python train.py --num_hidden_layers=11 --hidden_size=256 --n_experts=4 --experts_per_token=1 --d_expert=512 --d_shared_expert=0 --hidden_act="squared_relu" --moe_layers=[2, 3, 4, 5, 6, 7, 8, 9, 10] --router_score="softmax" --normalize_top_k=false --routed_scale=1.0 --balance_loss=0.0167 --balance_bias=false --router_z_loss=0.001 --init_std_router=0.00682 --lr_router=0.0018 --vocab_size=16384 --norm="rmsnorm" --norm_eps=1e-05 --tie_word_embeddings="early" --optimizer="adamw" --learning_rate=0.00123 --beta1=0.9 --beta2=0.99 --batch_tokens=[32768, 65536, 131072, 262144] --max_seq_len=256 --train_tokens=220100000 --max_steps=2321 --dataset="wikipedia_en"
Below are experts of layer 6 (counted from 0) of a mixture-of-experts language model. Rows are named router (the router's row for the expert), up (a neuron's input weights, with its number) and show model dimensions 0-255. Each number is 128 + 24 x the weight over its row's rms, rounded and kept within 0 to 255. Numbers have three digits each.
Before each expert's rows: "mostly gets" lists some tokens that are sent to it at least half of the time. This comes from a sample of Wikipedia text that the model never trained on.

# expert 0
mostly gets: " with", " to", " is", " as", " been", " in"
router:158117143092083096145091158110149159109136144100145131132119083133151147125137150110121091098085098121119125148101098119091141112103105138150120155153127110134136182133170093121126134114132162146159129110151092116132107152124172082148129096154102113084080087100170106157165142106103156169116105107137128092116094143134112143123080133150156114131196114155129114094147124173160116152122117124119125150114115136112125146140162135156108141164109149142154109155144128146096113139126112109106136126093126124174138160151127182112108156161139126141105103138145122111110134152157140122111090133153116132147109090163099108152110105132122122112142126171197135142150147085115174113169127163130104086141141162116097119161146111169123081107138113110110132140119134165109108111110101
up12:138144136158121116117149122138152180108123141141120068143140097129107116112124109120077170084130127165089131080123123103115113137119133094130156151132111128120081156163091153095128168127150126106148136130115101155135122108137124153110178122105164163096114126136132156150142142147076155114133128149142100141180083088130136128144144128139111100104088119092144106149161095123144165136176126139127157161161146133114127132138154118140092115103147122146095094164123133097150200138134132093128108127104181100173115128129128106120121169113135155105141181128129098109138138127135108136099128139134142141177066110137130142124146117102136162117160138117156114126140177107107125105085109092118087158120178114106171126103110144122131101122142127141146132077111111176129092136117144
up13:136130141113131137110102151069133098147137112118120145179141133131153119134141141132110103119130124132105124127114169104098127122074101123114170100087099151107126118142133171116174153091128129112097157128136129142131137103107162144129130111122127153132119143095158107118136168115131162104103105141177147116142128122115149139110124082131138070116103178098204082118141084118120135139117137132179112110137094146138126141090150116155107120125074124160144110130128106124114108118129113148116156182148131197143105132128119138112103152155117122177089133125137127125168163134105113135098129110131128115129107189126111163126066130116135133129155135143160121098105103111115118206120150117085133149164149149118098108148095084167096108118123104138131129145102132095102146137080108
up14:149135164113108139134150097107091072170097160159116136155115085092170156089141160126112143115065170128161136173148103115124143106086110127135109162158113082127155146140139111143167117132131101105099150146133114095106150119090130070119139135150171080132130130122126126177121134138134128144173139103105152077122161089139135166148116110132109100135129127158128122086141114139139080115123120142087151120134148103116127107097145128129094124093125152157131161151125096103127159128176147101143143144116150155102109119123138135161165128142114114135117134166144114115116109122122081084168137127154129090139147130092129119127139133115094100125091113172148107154190131142096119139139149166117069119092153080171143115126125137151126106153149142145120117112113132151097128116142132
up15:144139092144086118143161125144139178135117115140145108124121088164140105129130101116114117155116138116103147110142128169129114146082163122154116175114114131141117163130095108188086095111148145149133104143118162103124112119123152156138190106133100154114110088129170154104074114145149131147141089140080146102138075123135103113133124137112123121157139158089116094120115121081148153153128136179129163116129092099137120075049127123128101109112133121133092150120133144118118115155156108133161090139150136162114114119156155135133083097137121124142127123111179137119122137117189137133117103105135103130113126123111099129141121141149107090086086176126144143122177129095136163126139136135114155133153151138123087109109100103126118169165132130112083140149086124074132142123115138
up16:116070127133137123116103088087107094119121165134133144154170118125106167167118118105166127123102095134106140119089126145168117129150131109140147144195151113141122140080106117168149126083127105105121144133134150156165136113074180152092127126132182092172162149129107144150186119132167144118150120111103092094143142139100119148132159118142132143099175112134091109095111131125170144155100134147125144118122160124083136085123125121121097117149075110167141138168137132146157135107110129152167132096143123122170130128125113115108156102128130145192103147096096155081141164094154148129118120112113110145115130101151101097128118127139141107146157109126134150139147148118120157115118148104119126126155133117145072099111114159107080109129142115132088127156167121150097102121117121
up17:126075139102126145159110129088116156109138127117100096150145107109101120095122105137141101109140102127128105136148103066093151109090081078138162138112118155119123145081139169113129133168135228110117181136154119140159144133141152161123131155155132130124128127120146133140103168113129139115122114119186160136129120123143163127113166129130152110136147155123144163141149119100141135134141162129104166160141089109105147128134102088142142127115143135169113148101158134130112144117114128163128127106101132159144139128099093162139116100129106146096115156125131094111122174124141120095103133096096123127157121106109102137132141129103128103112141103115127085162125082123124118154090179150138131111128144098132111149093150082118149114077111148140061127137105084111100097191107145
up18:130133091152145134125110170100150144110092116113104100184107107107123135082158145161125115155089112116116099145109109128151125151108144132140134144118135120160114154142106101121117127088109125147176123166155124119163147162158144121117112120111109100126093146116120121183103130143113139139123118152137163087145127138109152121138108151128124115119103127125139141133122108139181115153144142091125211125132120086125141123131075109122143089047177163114107104106134112124145122118115134147087110126129142129152159159114137140145157124116151088108157125132164126127150129146141138119111151100134107071121136100095151109112092151084105125073160152111107146160175122093150070108120147135134095135131124110099150124138149127109154115112142124138089153111094060100116063132101116
up19:109160129115108137160125112128154171067085148078120143110114144133125122138122117095131141125133144155125138170127103151138133101118136151106112114129129169132158146123114095112134150114140138120087112117114187121104134147117081130168119082144150113103123107110110118115101128128095138124089126151090152171117109138105125135096120137141140139170135109100110143124094089124093154106145111165110138152122118147098128123127164135140074111111109126098155114125086106137107185173126123139121111100135082123095114098117132169138122132123092144132156147140158096142107142118148141132113048138123059153159117099156165085129134155138101130113167168092109145102154144152132176107146102099094075140138116144123149097144079087140141111125150087108112153158124142130159099104115143
up20:106126088107090150110125135124152138157175128113140118147125113124090130085168136124163133133135112134103113091100143101171166161140148149136117119112103105140099142090166108107133137143131183157115147135122101125129159113117068185161160145110141126116156170141091124113097132155117145161127132128081175141108106144167181077119094128145169130143088144158120149144127106115096105133126134136150134175124128117142100117091139136139115095110108150138136157156109101124176087109112158137072130123137078137138171126150116122151125125198139149131135095083127127132105127111149125150082140153117118082091092133160117101138107127146104119113141138133115125120138128128115095120106129192134095081129140108123109132129157101141118098112135111140101146097076120134109090123144111
up21:101112122128156135097103142082139159137126130122164136124129112133135147074116137129196159121126122165137120081109096146105138146136093173155093113135124151134120087140084120135089131115134153106141148102168099138094141107172143108079198093117102095117180117125107151149110138124121125118118095152087113110174081103137122144133129158143122166134105112161134105115133138092176145124176147164132119174110133132101113159105122140159108105144129145110122155175122135116127159109128117148162162134129110106134160143126117194117137126133194167140094129139124095146143118100133151134153124130126154170136144108127144138186165121173105140094120100121122112108124141117114178147089133128135100126153118153136147112137097078138137126167122115129128132124115124166127174121112135
up22:135121137102163156136123159101119132134080161103076087137164126111116145060131117140145143135117163146108138132132107145124181142125124126115131097119126113139169119164108096118118126150106148157201128103135130148145172151100146117146113118119149135130127133074135131107134134070154141138125148134110159148144101141111126152133099148102113104109115147145129158113110125140104106110172151135127191152181158059141124156104104126144119116123132123151124171179075118115197119147119127140141116152089127110168120120103120128136106124154135151101128125130131112139114103106167102164128154114107111157138092135132128087096143128118084126121157129172098085149168135140129138129095136149110153099118106093110157119153150131139170149118141131131075157150122104092108095167106156
up23:171150154130118162108153074142164141140138104113096142137116141144138117118155111096134137145097098146150149110107125089098114124131075161160084157107092075106166135144139118147156124086144112139131171149111147152151122160121152160115099098129067124171104109155108112144147125155163089124130110102135140117125121124121135142105102170154137102130139111131137162121119124129107142104137098137123159097144111122166153170132132177156136109097113111130128184132155176150109113104118096123134170104126141096136150111121088106131141131173162175124140140148120125142159174120105104173111157189157121092148158134185131121166127151133092173102127108150100106143124147124116120118179134123114154083152088119155138117177128114114137126153119145138120137150132121136108138105105149

# expert 3
mostly gets: " University", " David", " York", " John", " London", " George"
router:152139155117151171102157071119165133131129142142138150154160103110136130114163132128154154137126152145145108127107118076155144141106139151191145136120090105137093133116108115109121161116139148154160141115137133113177159114122128137124151108133157126111131103087127128123127142160121186129136123138130113128140105148072163119132149148127137138162133148123120129079171150132128136099101148169151182152124101140138107146137151162137114084048148130176121159158109078119144128143130096108087129109095134086141079102132130140161150133131154138121144158104205111114118158125163084130106117151160111135152089173116135115155097133105136110112144145103122089143162130139116098132145137143145112124154145110104118110167134121129106114094148092148107161145136111099095141111075151
up12:138121142154142085110131122082097183101161099136109098143132124156138182165108096152150131122127120108115103134095136106108143145127102112110141092183141120154096144120150097100112113112107173096111134102177135120124097126093101139151097081185099090102101114119100117107103134170120098135103128182158124144126150156138094122113146123119131123114114106123109105103142132140134133124144133117141121128158098098106110131118098100160134131150078148131135101140147111147134127165152090114118123154154132164120123165144134168151132122093106194138114125123128083127150145101147114145059062103091158167132108163153148109138169124102140153076137181134099150135149130114140094114140123175105160115103135138092112122127136099133130166132147134133139140133123139144124127106097106
up13:116108147097106114152125144142126115115163140132093176166145119136123084092129144093119145162103118125170127140133072113062152125137136139141132136178109122093130119130123087123156149134126172146122114113162069104124138105103142129101129166117123113107125124121142101115125143149140128107117118128114122104120108163112134149148157124113144126168152171142145112156100099166110106138158144147113130187101140148153146152126118105120133134119139118144135114112183127124097148132112078142125109107097108131138106147134104145116164124090109131176077125101149102149132126113183107119134119114165098157139096133180130102061162102139115092120104146089102119106117111133100145137147088164148129115177184136117103104132081104113093155100173134113060134134109120137104123118156119
up14:118099108140093138147120089100152118095113143080101147149187153119144159108126182143120132075141117100123097106118117113127096099182107140091123145087097061107124109077161138131118117129132104118121107098135129118160112179115112138145127117151149132134149132099147131135145098062133074138140144147135118138152141163086129146137130138175120121139147108097150124085139133152145138116161139152141170134131138133126133170125151121105122109109146111122130112129102134143133132129100142145145097151141142141126080149095151113168160141119122138175108066075110138149123160148123138147092158162099104129117124153159136125136132162121114104121134135108117070171144154084133161158126138115140124137117131100099151135135116147123111079191119137098129130152140076122140112116078099
up15:132097112121145144179136104132126097145061087111118120109154112118186143090146151113123159047112142122137161169112120100128127090173113166163109133136101077139137144138157121141149141094114114135145159166138108145089174118139124138096149111133133121150146128149134150110112168137136142118155076152151095093124115141104106063123135113123100144156133181110107133097166124113095154141129122105135119108122140120090117163137144113136128123177166127109093125142100090117102125129096090154130098109147074115135093142140072140083128136101098104162124122143157122134112112172102128148121128137132128185148132163114146158110135115100157123115132137139133113119122131151132121123106138117120087132131110156134155144156164125118123112141144122144126100147098108186114115109071107
up16:115178161147120085121113168111130107130120132129117112141161121083153156149140131145137120165151132164110164113140132135080148122132137102122140111180117084126135114146142111133158173093081170154141155139106168130072124110126103138099132064157172109147140104080143134118132118115142165135175164113158116126157116176141143122108121137129129104156146115147151102124170116110140143076151131148095122107157125113124116091143127167107132123148137147145143128166148145157164168137110160144119124133174124180092132103131161135126110128103182146197157136121138081125119129166159171136155103125080077123144142157107113133123115117096101131115131120145101130092134122126133122143181150137142141130152151117127135141120117123151145089147122097138143108135123136095183110115132091
up17:108098133154087101137162131135115160118170152153100131150130151118137114121131124122122154121131144097161129109105132113129129154138122173168125123106128118141089162121105152091138105144141120132187131129160127133113186130136142093149114145162118133102097125071128117138098147124115131104153140123147137153099151125109101142091096108174096064122088188153093132086105158125084139130137120106141136118107112085091098107164175115148111155138081175128147176109149158168135158084143157122111115127163166126088092157148164153165119133095114140112102138154081130134133157136106130171133154087168138148145109093111146116128124149116158126137116162160134135094127116117122120130129135144128095130118132154123163123154081152149140152147090153122136109104118089160099115149116137
up18:127166129121146132134082156100130144114121091149108131158167145101123089151125144066125101097117116099108133109130112123128124130158113100213126108140117148112087148150139127133142155126143111108133131154112131141144123160116105117165191103145132124135132122066159111155120102140159133102150083109129136127136103144128151117137166101119137083165091151138146135134155119139103057106131113125137152132112145118107087129106140156161113141129090137121137161185135132123138092126095105111089140110145117133082106147124181154119110126130108126099099105123174127160150086089156152132117136110148144160139138157159113157101116132111103119094116128131160132141165115069160089129106142132134132126123156114117130117145103073177102091146105119108184132120158128146097157130129087
up19:117124109127117117098153136110146138094108119142129132087118120144126140175178131063150124156102168153135128107120113151135190111125103146129084096099120133158091117136098095104102122132084153151105106142141144080123121126110108132136129102114135155148100108171121159141156132094148137116136144161156140094171101118164090102078145148155134141135113110151132120112168118151131115122162156118141142117144126096073132152138159108137134118127143120115124163124117142203116123112150103091091150148158128115148107122152146156122127095121111128131144156164142166114127152109149144136125132169131127153161115119118103091178145175124128119123097159164153101151104144130160159155091148173127167127121125142103143113146132055119169140145147157069087104139127135148098146113101127
up20:154128159094127132171106130124153149158109150111091098116137130145133146077160135111111164117136123104136117097111166095124136136145118178146167148133089129126117170110160115155145139133166176126111157107119100138123151178160086146140136137140148142079144104134099131112088168120154124134121115128068155122103103104173115159114086154142132096144137186151122140119210072096064162159158140098165125120139145137136088108141130082123127160088150142146103140147124101127111142148113113148129129130114157089145136081133107099166162129104153104104173115159155134112129112149080117144124129154138143095164133122099134121122147089095149106130145127130123123150138122143091107098109122133136083136121124116149121116126154132127149165136134091143122121114176117120129105126131124
up21:141123103098135089084133098105144171141135128128086154134126114106091190111112091080152086133103129172147146095077123101119149124157102106129156106111121151115117134131142104112142135109122174169141126124144148121154182141150134144127163095124159117051145134111104076129150126106133154126093108132151105125128123142150150128134136109184171139164116132126116079120185137138165073162139123128095146155132152092139101205107152122122124138078141118129152120133139087146114135123139121118122134124156122109158146109149166132132134147128130125162138170091117097108105172119133111117088151126117138124151140132181098149143121129141113151157131118127146149117139125109141153114115114162140080138095140139119114130128124145114153068151152114112111150114111161176112139164137121
up22:163111088137137107173139111131101116157106095155061096138171140170137150096138156158128132101134143107139155149161135112097139085136070134121149121141127088141092177126138132136126153147121157156105163115119141136144102174136093124132143168146115140122114120165110091121152169115127136164171132125140092137112141202150120145149154177140131166105131129140088136123162145130110143137124130111146142147116111126082108098149125133158127144145121142119124140138128153147158128142154151112093158106136128101131089099089152136107146089134119082154108148105157100096161113157104107142090096109129130128126117156112136127090104141087147165115109169123098145168146128142150115145142167171141102148130097106135147137120060116132121158146130149135106119115113120114155167085149088
up23:130140127133137103171137121127170149144157101121141132114112134138083154117130121119109159155136134155135115112116157131139158116154085166106136138144153075155141159082158092140105118107119102104136108105152155160143075160162125116107097108131169136120098081149153104139132133072137149128136127143158110087160123111150157128085141116110154105121199152145124171143128090143147110119159152105155112144146122083155101166109093138143132129125135116126152110129127113159127069134103129159117108137127105113130151137100139132146133182190131144099156142118135070129149156144136134134128118131115117080152140132142138166104107112106097118098083117108176121151118173171158133148129086132142133117146104143113096130118099126136144137139161123172152149180101141134080139120121178

# expert 2
mostly gets: "°", " September", " January", " February", " April", " July"
router:149111168132144165120173092096106137109138167116116134151132140114169113120099116096148152103119165106123105117126102117137162096120107130194138169155131103132135125115114140127156123143133125144100137108134109123098171130073125130131128105179162095105093122118115102144100077149130154122156131152112143113161102121106143135114151125110121121114139161183139134095117128162135115130118138101125146169103127117127131130089126111122094099088120117125148159120130098154110115109135079162119122129124133114102103093129145201135191127120103122150112114112143119113109149092170124126133116124161125116144084118082153107113102141143139156100117150093129119125163126184099096168126130121154132134120185129121159115131120095193118148093160131123096093124067080109111102168129158
up12:150109123091086134133108124169140154119148139137095089147109132113143147113127133096118142143122112172104053126110155134132118134137087091149115111121171086147131132160099102137114112114137153129132108147117156069136162190098146134129145121109130103117112139155151131109102112124128119130138079158138145090128139167117133142162115146119126152116151101131178151054128139110157145140148096140083186098115115123095114192134125184130102094150125166135099156156107149142151154142090137113178100113091114088125124159119170142157124167145157118114115128145122158141093154151129106146128113172156097134159140122141081119132102106124150119159092138133132137118177138092111144138148155112140124133112137125142108172139120136112105124131121168122097167138141136119110077136139110
up13:116129115075110121122138080101136127128089160053118181198116136122131114092108144124159119135105104144131088143146126120075159122089109145133114153175134104145127118122139099134141117104130142133128147126141121057162096157143161119103114161067129119111107135122099088118135121149112120104115103162155115108126099122157105127080100101119127118125150175104145098108128134124187151113175128116160105147135131078111099159070108090110139127101136148098121148131148119145149119115105166148133148160115126110112137092130116136135147137120164140141126148108129093070151137108155143109110107075113148169115116125155161119137115139117087094101141144115161120121162130129107121125113171111140097094128132132147131103135134143127120083168135145126120116128140151161098090102129096
up14:172145111146115127090155096081114109142117150153079074125084120114138143095121125136138149116145150154148102131137121074142154083104116138106101091130095100109080095117122096117067103130137155131172128122116122099105140094125105135095139152127125119147107101110146103100139119100108160147149118142127073134135139114138111123116137134122148126128103139122114131106168135156103124152130144100154147135142127122138129101078141128121109095111151146141100141187088150141161122110150143111123096161119156093136104075147130098186159134145143163090149138149115120136102121139083161142105148142109112137140118168172171156147117102072106141165146148157163094110169146144095126094105148124138119123138119153157126118090126136134143098137160155124114185112136093145158153159103106
up15:170114165113152117115076099120109143143179141122110125120119133109138128073112104114156104119178093158140097144104169129135173089125151185122119128148098125148172130109073175130110148130156137083119110144089145077123165132132109114145126132144150146100148082133135080124120132141091189147177085142146136140132089136110140169066137106121162148120104149108127144127112089167092137164114187117132121134123095151115144124131123148137150139134127167107117100124139122116122138141135146091093130105142175121144141133105147072093119127135150140136128135152176121128154129139131094119110116115120110124128128121103112118144134130145118155126109118135101155141105123150103092074138121146140145125135162098140126153120102073138118120124157112161141142178101161157124077136128147
up16:149092146104117126103136138125132125103153131126091133161145115154122082139141080152127124084125144087103139090131121099122177093098085153115126145140099158140106148112121129152145110167132102155142136097130116103147113114130083140168160128164118160182134121152156144166137154133129158141124113157151152164136104129113132150101111126093102134113196129130143146123139150126135113132124143117184110169099121094102089112091129171151156129148135118143139103142089140165093131128141105162155169127134114140098120120132116130141090085119110151093111140146109137137129157186156132150103123152126108114089091118156128163107145149103144125120173144136137121127114178129073156156086160136150102076164146142137128120157162081133133176123159132104111163102157131134133169146110128
up17:111122119165152142164156134073144167147119093141112122151134098143186143138123126105138136136139125115118145098151106127129158132151093155146116119134079096168132109116139119103126103088132118145137131129156080058131094162142181157109127139154121146109137089148146136131102133113129151152188142166153117112161082180114172135130153080160109150134111180133075124100126098115178119172155160116130134140151146125123120119093134196119107116122126129124125136175135111144103138124126164127161149184155143127150108112133164121149106149109111128159101111120134118110120146110135116146124131132115138165103114145122167117098137124125076108114156127098134147144132121124100167100132148101125125157146139111135104141116123123143105103103155110155077188159136153104149151093127093
up18:169110153157131133102110101101093138134115129114099099108128159099153099142129113121161133136158122088103064090098138126090115166124098111100169121101124115147107121142109135096144150134115130146119147127138148076137125113120101116108168111156133113167138142105103132096113133140164131145153147162139116098140130100061138124146140112094143137118128151110148136090108112120169135128117109146190159158087138098142133097165119104140078143109094142071103109158132093093135127113091093138158114081142174123174127093082153127122131116113137129148158191120138155114123153149142137158151133124156128136126152136127130155135129184136143129124110136120096114127157144112147143121120188122144103141101126133126131136166198094145130143084143139166113133161145125159108094158136111
up19:134110141156089104152102131124088129148117133142150159123142093091106160103114099099137135106117110124123129119137173129150128114116104157139159094105111109124107147153111122142151120119128168118128175162143068093147093120151166155117168112134104129119115129107157120105137155137141110138100111155165145153116098166103149137107110107146189111147102179079077137143101106112156187106179146169125133129136104153138122170142100134103145104108140122149091147121154139143139155115136103095105129134141147127082124157130130116131120169135142137133161130088158134147099153144109157080109098108142171164130143118128145098127096113145155163123170104107130130152130148128057155110115121136133149155147133125063118144152156092143169137143097102108080141139135167101143119139132125
up20:135119117163136111143162122124115138161066131117092135149136099161137107138176101117171130079131126150133123160132145120155157138138106097132156121163158132151117160143146133145121150149147156144166151121096112120154113141074115131114152092154178087147135144110129157152110109094130151108103097095174084129119131115113093169092126097145166118128137142147125152115094090148117121153165156081149151162123098076121107129141113126107148095111152122175098100127112106145164142149106101116136123131133146101171146146138126165110151110134120143147120144136139146085172121089088145110097077119129125133118136145116152118123140131130112131098122170135095139126160117159115113115107150114166143142098161134096138104186125141176190160089126110126139150134098149136111086135088106
up21:114153132147089177129135143142114107106147155078131132163155091132162106129169118110105122131097129148118148130149083146093139129111133122149145167156148137123087128129123117132139107132128130146133092135109118138092107134154093098101169079130139122109129077101112153131144118131155162138143150170111136130127133190149141136110108105157124149115127108114107084118142148145149104096122155143145116133150114151170113113111130112117093121085126155129159202130106048123113121115127132105167185112126154088141108106134102125081117100094158121116160135136128116136132155102108101091135156161165111080126101139131135132125153118142166147160116139138146142120153137154088110155115176148132118113122107113105147144199152096173096083134161117119115155113099112170110132154148131
up22:118123168135155135124124155095086128154148181097139173116171108092111151120152140098181138102114132138129138100096093065115143114079088134149160156145132127138156108112141141125076108166142118135147181148118101092174107152148164145096147112113139114135158139119118110110111141114149171124101124103102149157143130117137109147126113143129126127129138166147152117160146123167144157107131149166127103147066125093112124130133106122137065092115150127131099116142134130118149105106082133115113143118144153093133185090123127099140155157126136095106097175090130094087145144127142163142173080122094156112133109117109126124084141131156117138115128138105126106127116153113080166113096144130185116122143153118151109122132114126178127164130159131106083136142119122114107106135133136
up23:133125120122112128120121137119115144156152125127116101153141102124092131137099102138134108106151106118110088121164164124070127084122093150091127121133161153122098100110105143139116182136135139165088136141101109129165164111159103121143094111122104112093136127120169103143113152121124139151130143107126101109133117131139117138129084184106141130150115138151127147112127101169121169136138132150137152170075117178118139128101103121092142161130108148155111125134139059099128144124124101164135136193061146110153095135135135143168124125184110113120132124177198127051157083161156105135133101114135163115131137156109149099132144140116111125152135121139145147167104131125072119174139170130164117156131133155148138113122153143130112103143110113119162140096134110153122126125147161

# expert 1
mostly gets: " \\", "\\", "{", " different", " small", " similar"
router:119080120118130130121141117116111167078103126116111135141136128057121170110119129103156151138094135115154070144142102103161173132118069152157176110127099145149099150107087105120120135132146112164117145113111116133147174126098118136127160087134091109109149089132157112132140137112145150145130126156148103121117115143100147114070107116121104121143133149167128122094144118154141135098168183177140162139121094100112138135124145174159123119077116149151119165146144151155125138142090100120112140144130147091129104138102140119137169135101149166120120140096121126140123136169163112173089135147134132115159120115128170120152122146113109152127185157096121114120155173135099122138095155171137113115120158132123143097118153099170118142089136090125130140164091090130136105125118177
up12:120145117124112171144122115148106100125157187117158144178137170091117114100123175140155141126102151095182149128115062115107106143138136110122096109090133133109156106064106106095101159100097154117131144108131155125166172095114111151124104108136143093148158131110139102164115106154123119125151118136117100118153092115141140129106118142133103095142101110140092083105154143131160137126149154149126158158102088142118125142128127127132172080143158161136120158102154140151113139196140097123118148109133095080123147106117124147162136130156135137150126131158169161130162142139141136101080113110130140163142138154156172130105097122143117120134106114113151129117145104115152127155179138135123143137134115132131137088131113151079101089144142112133134110116139084097099088112082175
up13:150157177120139101124110115114130093141113177145084123130164123100123107111096102115092117083124140157159145107089153139140131103157147139121151096142122049096125120127121108101139136103134117123155141126129075127141125133106123130078155175120131142109125179132112072114115165177082086136160130100160105115103109116106105120161123141122137151114115134123116126113119110092106090129124110164110167150136103147108123151127107101144093078098093110138122129111087072096108111142133069172126108154118113119138123171138177129136171101121144132109142095081166112126129123155157118140143136103151128143171118101157113137109125172118105115133145135118142102082139174155081144168124129116107090104123146140126158116148152128135088127157146142117129118124118121100159123149142142
up14:142132135081173129081134094154092076097150131091104136102125105115138127117146141128153180114122115093155126107096126107143126131131132107129120153113124143162131147150108103152097133087173145112133176106179150127144104110168110118122157167142145160137114142112108140118102114107155124130183082161109139089124116139147103126146116167127149102105100149159141136141150140130162164106153167136121154083099152136141125120109114145127133092102135139119111088126141128106151140103135145109124110118158149144106132129115150134182136099118132180125188160142115155139134141120142143120142131112122135177093093149120124116096115149147156168138130162081080135129088167143107163127129145148143118067146093188140158165140123108135083118106137111123171135120135103119114076124143165
up15:132104155148135110139123162083155138142106112113151149159113125144126121132094132128171159152121115100163123120154129156145128104127096131120126104103096094103100145153146081108075133161132148103146126128151090112123115144110153062114149136167085113125123101133132109088141146128106159149137136125115090068128146149152140109152119086133126125105162143091115091145115087146086111139155182161158133145108087150151152080150125147167110115112128136092102172159187112154104144158116114110118134153139130101154144168111099104155130159113143107116096097144156154157082127125152105113118078126148141127133119165155129122157127118117133114153126174160134140128113124154060144082119175116176132138132139171117115125123101139119110093126160139125114136149155124125094125148153109
up16:178097137140141132106124101087140114144130138151118128141133122113147105150128133110124076111122114154138170109097167122145125102100118079158126151129099141135096144134127105095097124114109132158101096137092102092176166115112150126144172126085123109081102096130126129100155097133141162145131144150128104133118112171141100092144079114119124136155138113140114168097173109123127137133142146116101123133172140109128129136106104173126132111136115130116132104144180108138149156185087137077149159113094138125134141170150127092132106134113135147169112142120112152145125140179126088128117112121130124138171127162147160133127106165095096094112158204094177162120141135114141110147145106124105078132104142106145115167125198118129158129120112158131092139154111114122112139166100118
up17:123164106129138120153114104129133150139113114100121100104163131115143081140126127119160099130127118137164124112118155092117143155126122097140140140118127167100086131130129125130129119115106137116139129109117098144183093116102115135100146118119171148140145162175153098122149154143106107134123099171140138123094126124141174074099121095119124146139161143118148081116116119112159176138116108153122141116130132111127136098146147136128119162138118112111103097143119145110127145116110085152101115098128151138179086165114125120120125104146141165123125155096105131079137103135122110142117129137192122117128170187100107129104106148101123121124078112096143073139137083081098152143125140181123116066149178122142120133186122100143157131072124119076088146122100126171098178144112106
up18:165152140118143170153133151096169139131119120109152149184155136086127128171134110129115138083128156107108154165100144117153100143152142123114133154121085131155095100124100151076101140122104110085131152116111135116123178123120136128128120094129121082127142100157130118123165081103163159131138150127136125095111103143099123121107112144102094153174109125142158101133124105154120150098122109145123125150149094110105123131068118175151111135115109098141132166137147102128143148179118157105097112143136117086159104123093156137121138102141143126143104168158111129143122141155105098146103150157118125110132109168159114103134139130144084144162113124117144105128156114186153117141136116088135118096117112137170133152092127095120096069156153156165151194171122150136132169150094121
up19:121141137119133126125143108104175184136135146123099115120163153131152142114117135086152078172125145091093139156130133159157153103140148150154139119131092157146081136083144105160157165123153122100116094147076131096144126161185165151130159133184121117107105142118119131103159099100161151134130088115155148134099127150137100140089157146120136137144152120112116140132102088091107141112142157127130123121106126144132121163126162126150150146111140092105134108115140147167142117122091127128129087160109101082113137116123164144153156197122110130123124177128117115115154112156142171149120116149133143166136145130132139128139144135093125150085115122114110121120136115150108125139160116121145143119116134095176159090174179076140137128099138102153134185176127149172102163149149122
up20:127157150126141109102127129148113127132083175158087120172143133110149147124159186184122108160171143129096166178121100126070108110162078141151125090138108095102069111113133106166104138110123135159097116143099111137112120185160111145132135077162157119136103115145131150120162147132155110129160112105120109097144088139119110131088154111133112106115116175120131093119110125134114121086104152127123147117145129117118105104143119157145112081137168146180124146174134161120140126146108106154139107121128136140124099112133135117107095096121123140118115122101132094122114102107147151099169126138087151120123162128155109150141160122137066127157128166109132165137133114076132128116168129127152097176135088087135114088113141176130155126137126130110130132112096115127141100094138141
up21:137098130139168165079124144139102139117141091163125136120152119141145143117102163082161155097104118094116114127128134119094124079079140139142197124111098125148104167108109159104110167108093137153123125142138122132092200116134110113122101115135142083132126107134167140148134127156121100126103160119125070139145132148139136153098118092087131097132116146103091116109126074114132103115157137138169131145113104129138158122128114138124101093134154112130104146122174134133147158155094122148121141148101126142119126156148111116104134171126094156084100120111106113143088064142107110157137141145125156092092140125150131151133087126131162156150124132143126124129111110188167151144114115125171115136150158113081156104147116145147170116148097136101105147139111085143105071143141158
up22:111104112148091132142162162070158126137119133108166129178136112126120138152121135164152116149131139118113162137118104150120132127105132159198157127124108147163137153101136119092090127156096148144141141098182147153153162160142151127138143116188137115118122160108161167141114122131145141129174120127126090127115113148140132105106157119161098124093140170104133118133134103123132156114127175165117146129100123107127151149051178158111133102145104150104104106125122141130128149114094129104086094157125110166119100148128116140160131166108151150139106158166165131159138094133141121165151123093165138132107142119127116173156106188116130158092159125097131100114135115130127116144156153143169098101163132112151098121132081141129175136131129106145161085141086123150129126092108145
up23:126104129165127121120127149115167161111085110101132141138126146092138147121091109119121149077083122140183132134136105142080116078166146105131158109179121128140132190106138162091105127109124158166129118134116073100122191143156158130154186094103096118099149116157152134110118109083083124138135093108147144143117134129105142152138127110152137099137147164104136107127140085142137115132144164132119170142113117120096128074085109111150142118159093135133130147152166153138113169119123122127163164138140112108123078152111134131150081149159118145138089128080120117153143113133132124143097143131118146149156175122124119127123136158157104148109136130126111148119142082147123161131165177146163100162135099161127093134152141141119154089152108105125096125142106147127174148133126127